python train.py --n_layer=14 --d_model=256 --n_experts=128 --experts_per_token=8 --d_expert=32 --d_shared_expert=64 --activation="swiglu" --moe_layers=[2, 3, 4, 5, 6, 7, 8, 9, 10, 11, 12, 13] --router_score="softmax" --normalize_top_k=true --routed_scale=1.0 --balance_loss=0.0142 --balance_bias=false --router_logit_norm=1.0 --init_std_router=0.00622 --lr_router=0.00058 --vocab_size=2048 --norm="rmsnorm" --norm_eps=1e-05 --tie_embeddings=false --optimizer="soap_variant" --lr=0.00342 --beta1=0.95 --beta2=0.95 --batch_tokens=[16384, 32768, 49152] --seq_len=512 --train_tokens=291500000 --steps=9169 --dataset="wikipedia_en"
Below are experts of layer 10 (counted from 0) of a mixture-of-experts language model. Rows are named router (the router's row for the expert), gate (a neuron's input weights, with its number), up (a neuron's input weights, with its number) and show model dimensions 0-127. Each number is 500 + 50 x the weight over its row's rms, rounded and kept within 0 to 999. Numbers have three digits each.
Before each expert's rows: a language model's description of what the expert responds to. This comes from a sample of Wikipedia text that the model never trained on.

# expert 63
Description: Pipe separators and punctuation in numeric tables such as sports standings and statistics, usually between digits, like 3 | 2 | 0.
router:419559538444588437468449479567520588506507549553523457535549448532401466530581504402535521514464535444510547464445565472440474449594540513507537547482410523486430531515430468531568501511564510570446532523513463420461448561474360474406543490537539542500575467493537531571444589597507509512450470478568455528424465528469436421454508561474485483584414459479507561524556594522537475511534
gate0:531493527577496590472430532485545523499464457501537526540442479562537529526590548623453516423536492469448530549535470528431483618470491453538504549410482535534536443491521480381547537500555460489437535575550531472490577565528565501538532403604597523490422471510461474504422465481448415516521483420510519574482483497498483600480518460502548459514496596642483481469533483490512453540455
up0:509569430418491537529501461503494563520571558509470477414462593416434565458409495438486437495510491548545433463544533464461526470545524557480443401520540472413449548488520493587496474454519530476636440486452454494498447440526499543475500558474393527541462520468478507521598647468422554534421589424475481482543476446535577426465459542500423430438518408389519552559514466510529556510450

# expert 11
Description: Middle and final word pieces of proper names, mostly towns, counties and taxa, such as -ville, -shire, -ford, Lu-ce-dale.
router:469462518555552471509496438550520488501440328488501518551496551538485506473500480494447553510444439507522425394590478380428553495554491377472557497466428513458396542457487483477503475473557478460533538417515520501529522483557541456476434481617514453373537465453440485483461429548421465504603559559487437581505516442453492434575494510494520572518535464455447569446564504530480538451492
gate0:499560546590438519462549431417521550403549513495478528421439483507456544520474452474501475554550528513394526470536467441432534442478501413538461555519412552445491505368537520491574495428549450470515437456478506514520504436485490505493388438419583390410480594430548579483499613448409511478456514524422555561612498539580514431557518562481519463474459486508604556471472466502557476502545
up0:493587583572515491515536463458544522407472510444559595501493530457527515509433540415495541576527541586401519465519528412507480451523538487485523556555462537496425510439545501488585505366517477517514421482476593460499540511467501558483396364516570397504534472484592417522463533434447490411426557545488519468536474550472429498572539560569490558551520440477477466460436487551517505468462

# expert 23
Description: Derivational suffixes ending words in general prose and table labels, such as -ing, -al, -ical, -ation, -ious.
router:437517554514585532405509534567521536493424462408547473468450598539406475498472509592536402494483458521539533467494557524498481454437459419509516577413534501487503549529435503433495425406563420398550520581429493472447503532436530469482484390532492576529490513472520491576493466551460474484556469469496483533561524509577459422500611490447520508466526586471498575535521550424484557445525
gate0:503538456578501479481484442529529463523548360496545516573542553445550493487481508488511524456477493521506588580518624504529354486566578539553450486516467491529560463541444554509615463538520446474466404466508443483399542430525446446465526483428453505526503563470587570437447474494529553546601550541515499478483454485510468542419443506461459442477491432555542529448440462466514526528383
up0:587457480509499508551526560480520458451485450556493498472447524487470539461599502420456563456525476576662580534458544554526445542488550566521455454472507606555516526539455510498503479528515474568533421544494541514517548609516559514517428510438529626549401507439477559472475525548541621582461427582503576535517549494513563488510496455491548441537508406563412510581521467441490448481507

# expert 19
Description: Line breaks, pipe cells and separator rows in Wikipedia tables, plus heading markers (==, ====), semicolons and sentence-final periods before new lines.
router:433472504535587505436604506536510551439501497526476468556525452457432478485463481567527450452432469472554616549463536540446471448577467557495513487535591454458510481526464478544501529504508510512557560424564484439480428566526569396486599536532498570482466605452415489508518573531564505518514531432494546491540522525529521551476560600560487510513552524523558620448507477437474481513516
gate0:450526549576568496468490565464519535544508459514499544524494509553521484486455476553630390506433525471470490445472502576516563584504487452495566600595470486550519514528523511477466538484410491615517495599477560511403496494440442447554544500491466653569471523548464501546538408500474525495467541450416601451550412457506480533426471586520544561418457503489422561475497536506509418466504
up0:446505550544531449430503541467492594511421431488450559497506508550516500454435453531576449523454504463483465470386555532507527555505499444499521609597487449483442445526503515485459485476400568574545511530511568496463490518414457470548587506452441584580494523466541546554530397544482518532475477420387596416550437480521512535505531589592523555444411484505437582423474502510561414453479

# expert 58
Description: Years, month names and line breaks in dates, lists and tables, such as 2018, 30 August 1972, 4 June 2017.
router:402524500529546448527461444517517496475501448546466587418519430569475491565549494550469544433551425411532556490479525513528564572594422536467527510503540427410530387472486408520442447583556510516487551519567495433542430530478527454466538447570528473498458501395469538500413565506509528571563495570459525508404477584437474505446581568593440459580505509503570533538540519443544560590551
gate0:457477489429551469507452487503505494481496537460501464483613512438491583475486531486403510402569549510387500545529551448516461602419469490451518574476619538451534534448565431496553426544542447447434508460485469638554492462474600505536592543552447479492510531437573503519484544495539536520372417531540511396500504534453390564484471517481451512522429534436461504516522504512493485455476
up0:442500485530527447510492553502527456519563517504581513559546553508481550490449459472413461375544523546473480510481524469542547580454439560461513504496592481539576528545525413470487415543526471494450520513523514576510521452576556478598580501551414396499451535532541469511497577488514556516441482591540613400481524486481520584413513489518448580475464494470506452585426486520462453429480

# expert 57
Description: Function words and separators joining name or title parts and table cells, such as of and the inside titles, |, /, &, commas.
router:445466514545519556462540516572526532534489493564573512496495506538455422588463531502438396461502595536509497523540495414517510533444529527552453453466427509523491481520454511454498444473504470590417546540525445431495423571463482423521457564486533529502517460594564529520518580531579476609502507500481520494483555531544534510431550434599530432579459381487553526471415505531426553414537
gate0:538487587503510547447486560427591447547604468501496503539471537482559475561458418500452525414488536428490434491541526512601488569478530402382419417540526566489532493512542505573471518496599426530484541504436494497531585486484488529415493483598477536486484473633573533407556439511524488558565539562566476518512475446491423430546530445591484399505510434518529483559562488470504446500543
up0:483504424455497436494479388504489513489494496409499535569466444508392484480500545471533560497457477453444479493528386474467518478565560571531543567538520551475412462483515465475464560403501488527589468395413490504552496489414559524438497535496475507421470514506549559568415538422365458464480527384456555512549632493481517420510456517460435594498503489415479495474458499556541604505519

# expert 18
Description: Pipe separators and punctuation in sports results and data tables, often after a team name or goal difference, as in "Giants | 3–9".
router:439530496451550533444598435556514522437499492554510498521550529546394433494534455565527450470439497455493569500581514468449573454455485442546525481485550501505456512469445520428400447492539512498527580489479479460476426559529548448410547523538474497465531472540471422557444526475431556513470519465472438463488589498535530488456513520540522412571483395468540547451487552520418610420505
gate0:482486473517486525502433467434494524484463541474508444497433539445447562497666491500495564461537492519502528408433565490451468473539519406513566485464523520523483422543525505603504529518523491401534484501471509581493486448502576544522576507538496517481452492507587599392469444452514560508499498529529499508497527481503539501454385478376441529528492437542519528443512560560548494497479
up0:498518512498494544576490421454519481569449627528470389499432516492425517493532466473553500405555534525477509456457546534466441470530497375506504493461540547500468448519565488504402498518526531466555501487527542473552535473462544499548590481453452542473501488517487578508535458475485593559442553468504497474471526462516568513464391495453503439603538509536556479462544505594546478527527

# expert 16
Description: Word-final suffix pieces that complete adjectives or participles, such as -ious, -ful, -ical, -able, -y in spunky, -en in wooden.
router:422479584536573474486494496591493525418418404508397510539505535483436483544564596544503436501563406548514475525531468503430470547418493498476562529524423524435538508552503501429527452366476543428542544455458519449400508529477528475439476480589516592523499445551524480497552460586437560469571491424587452503580443468536465434561547498401478598516433466492537533534463553511445572417503
gate0:430542439483497435506543408441510524553410531404441541475565446508494498540508551493452502441510569422486461490548443537426566495527492494486481505445455485518482512391515605544572477370473547555482488455496468559486473440432494659529501528556506468487403381479444515481474451501505430492414407462559613592534522579487455459513449505534493553503486419480372543483361445486490553415480
up0:424529412471515466540510395462501562598509520419435476488575390543499546484526569524449499455485520483525479487511405472423597507441479526557472457454497576474523433417503575548536481355461533546548504491502474581448476462475492622535496551539477510451419425504487480464508453479533426389469368438570565520566476566464517438489454453524503486512487445461463560462441499510503494402521

# expert 28
Description: Middle or final pieces of split proper nouns, especially place names, such as -ville, -burg, -ford, Milwau|ke|e, Wis|con|sin, Beca|us|e.
router:514480509514560424480479423514481505525447445519535576491442546521489507503498445589487442520526499462466498426503525419416545479506529464547510517535493467454550577621528485558440495431542482507505458562473547476508527478537516478515470410467443524455582456441490407547434414563499500417552531493542473447568504399394413497537546529425495503433542422421484602518478448471443608476563
gate0:386547502455475456538438500498387453501458463482462543480524473515530499519525483568538440444537537580488428452482534562548431541473461528560540495569465517499483439501506575569483542452505524497527430477479519461492475575492531561384450557491485516475551455547439461522343459507522500458438518484481521588511486423481522548398467513545490508451529408541535510533478433564515549483561
up0:418565592483565505444439455572518494539509571472533432495447459519476533551522520531514547565513474512554428522502510498528567512476398559490467493441502536599564418486427465489516487560530474495507463462492462434557593515504449512383471508494511526492522476496524443428589462513546488505530531396550520492481566501514441524471471462489493559512493483541637540554568497436476485480440

# expert 24
Description: Pipes, semicolons, and header rules separating numbers in statistics tables and squad lists, as in "27 | 2 |" and "---|---|---|---|".
router:408499489569537456478518442558485550488490535426459520499480473531398517586472554536512519526494432470549573408469516484458478499541547554530479558489512536479506463510505491573502491500498483508534585459479512512450481564465522390436590479494528467495498570452440502504495568544474510469466464455528547510432433555511456521451541565551527454600440504547539615517470567430455569540495
gate0:498429485500538570531405570547539502415442488546588478499461461472488460518496380490505568522554490507491507521611494525535514521448533533558459508456502540545495574457523403469462475483445556504488477559520494627532501630578507604455518528458588550479614550443497413557546488506606514490505560493481472485364475483493501510490539441376514569494545443532529466492457469543510506476521
up0:483451520522539495475435571550530490429498514547545495476463433469474481511485331570547583503549531530527523534560538541518518504500574498521476509505504577498532487407509477443475512521432553482483526503599496599467472579573492596488471568444552515474640515436504479479589543514621476520482555489444523482404490491521477493489545463448468643505510451565494486460424521520553476423518

# expert 30
Description: Common nouns and verb stems in running prose, often mid-word pieces, as in view, format, extension, meaning, refugee, invasion.
router:538456527537550571564489493527454459469458535607474507509430541509426464496549494550535588462454559481542521443574553537468431490457532424541558515571434529431562548483506451477506445455487583530476610571450437451427497565511585455511532552477583514480483527482455502423512534598447449427468562489467466482445487461463454487504552521555492464593378469580469510485580500477542532467462
gate0:489478481503479547581442522543452577483481567547501453588457539473576558485390474553505438517489526489468484480433631488626553426453441482535470496449535599576530588471467440470416378517519502494521509453442517530563532499487535536467557499476581473589456451514565376462625557434488533517458575424371503449522499487450469540563512458575425473483446496574481484499574448454503462488456
up0:546551492454390519497442488428478459515490418484486456500437560454466491434463461447531497489493625474594509556495547425541473511440553504488448583460507517506444466510562531468440465522435559486414500457504586489466489421518574501547511520443576529457485491657478639464527594484417476474468457455495536456549631521515590480576465507638444420430532486428364472575563488452545500444535

# expert 43
Description: Honorifics, ranks and first-name starts before a surname, such as General, Sir, President, S-ir, E-dward, plus pipes preceding names in tables.
router:415531553543542467453456486548571433470491519492579497572569472611399448561491546560535408524433541450527550529484519439542435584535534549477518554532559420574459481546403466504470435530639451470441578539527475406496519537476440425470507517543541596462534424616477415556483478511488474537478496467633511558465500469442449504501545516438465480581468470538489510531466491531450514547451
gate0:528554491601511449618463530576516521533566499450558431411501539452532430478615490509399532414466577406410519530525515499490513541513416487533490443476518441520485531516496485458393457468474478572564480626478579497424534540577613547434578508518489453459500462492494417438482460550598469507558570483462460458559509502425519540543589435556452387475483500481471435520565529499473517501494
up0:425607487454530518572492505463502487497527614547527550474520393495523425466523442467493447476444525521505539457538478523469431478539487447403576466398529527472469428429496502543494458549433481513536405575534557539444519510484478446559475560494613474442494492499493491432475525459545414405524461405520458541527566461536427466386470522473444485488506527546510524506527427476579495485582

# expert 33
Description: Words and word-final pieces inside titles of works and institution names, such as Museum, River, Army, Film, Top Gun, Golden Arm.
router:488548507505560550388506546505485507529465445535577452516515563506548444519484500578530428511475488476576498500597467474391501570427566534543581496527487448387499500478469476398447420488539490428416587479466469521456480481439480458518480521437478522484507509520424556439454491523404416500554520515453433557477609455523520478451499512530483456481497487490449433479440525418401554424436
gate0:491555530542435592442508503529561481426438494529617547483482433406454490491471489473405462551444473458482516484508559393483549500530617501524515475406485562586506503508571517532489435539458519497397463622538512474535490511479483603490442518417520520521544426434415534565599561469510579537526513473460396496488450510457448535476489508461595404472461529534460499472418500487448506448541
up0:526487499546427486498504523511465506415456503482446472504557490503458509536452522594499544416476427514502430533490448465462559497419581489542455463417414584424439476532410519500499450557467419513493433507444512457508481542429371503561420517466472529462463487569532537499461515449549479586539465566460439485570549456489412500569479530515535432487476554446565318501482497544456464528499

# expert 13
Description: Agent and role nouns or their endings naming people, such as politician, player, member, coach, collabor-ator, analy-st, often in biography openings.
router:400558572509501471434556545587471560536429485472589572473510570532423490598503536575486491540561549463489545464552478500474454438546569509522504630517576450519511437429476572521441453433565569476484533519473523457413543487453556479442503481534450444468482479472397439521443427450430454449431533443544462478438518520578458586550554506505408479506530479476514547515427522462538544596403
gate0:522508462484530483492513501452488470568510400425434531515564484479467461376484584568491596537481559425378446524494483467408506391570413454544558449486531427414425452546460473460529538504543479453526567446487533510536570475414439467418494517478467489448512546522464477493451471515517455575539519481375429379490454439599551476474438471507539529465556455472455518528484486509662429521490
up0:458510477389395488471539515410535510552491537481572550550491466577465477478520582557524570597524556487428474564566518513417504422569401550531470520574518436507445492500500525503550529525532455508486419473570523457488435445446431472462529532509478511432537539537566393572439544499526491492499514483367402495509509504586507521464480500531517541553533487422504499505490442486595475572478

# expert 62
Description: Line breaks closing list items or table rows, opening quotes, closing parentheses and dollar signs ending LaTeX formulas.
router:468568505490528481486546515580469481477461460528422568485548419563440437509526526497484479522437466513479501509430499564601484512509497540505493417512520529520549440454461452484474471527447489610410510423503500461549470550597557412402509531497538510510562584523532439410527591437563491587531448531497531443473401603524531551425551532591485468463552499402507592491488472459417519485526
gate0:476388519402537495511512555477503485470447394514485452527473613394439467521433492422539489496489519525408499549548561532572417619503623496517504564437472479465530498518415526509438560508540544581549478476537497504464482444463552539487527435411548564450535501431411420510501528452549583466495489485467525561525500536501438568472580469425507505494445512499561391569521489450607433524460
up0:520641485587458501499509440509509484526530623475522554445527451583593514462571465588448503492472481487576459455467512496410610380501434521509519486575507563544477472503537506493553452480468460464415495542490527543492513487538394490497442556577465500541440489592569553484511492590414421465533495502562468376523497461485474429480483550534503462519539450492416550429448559601382534447512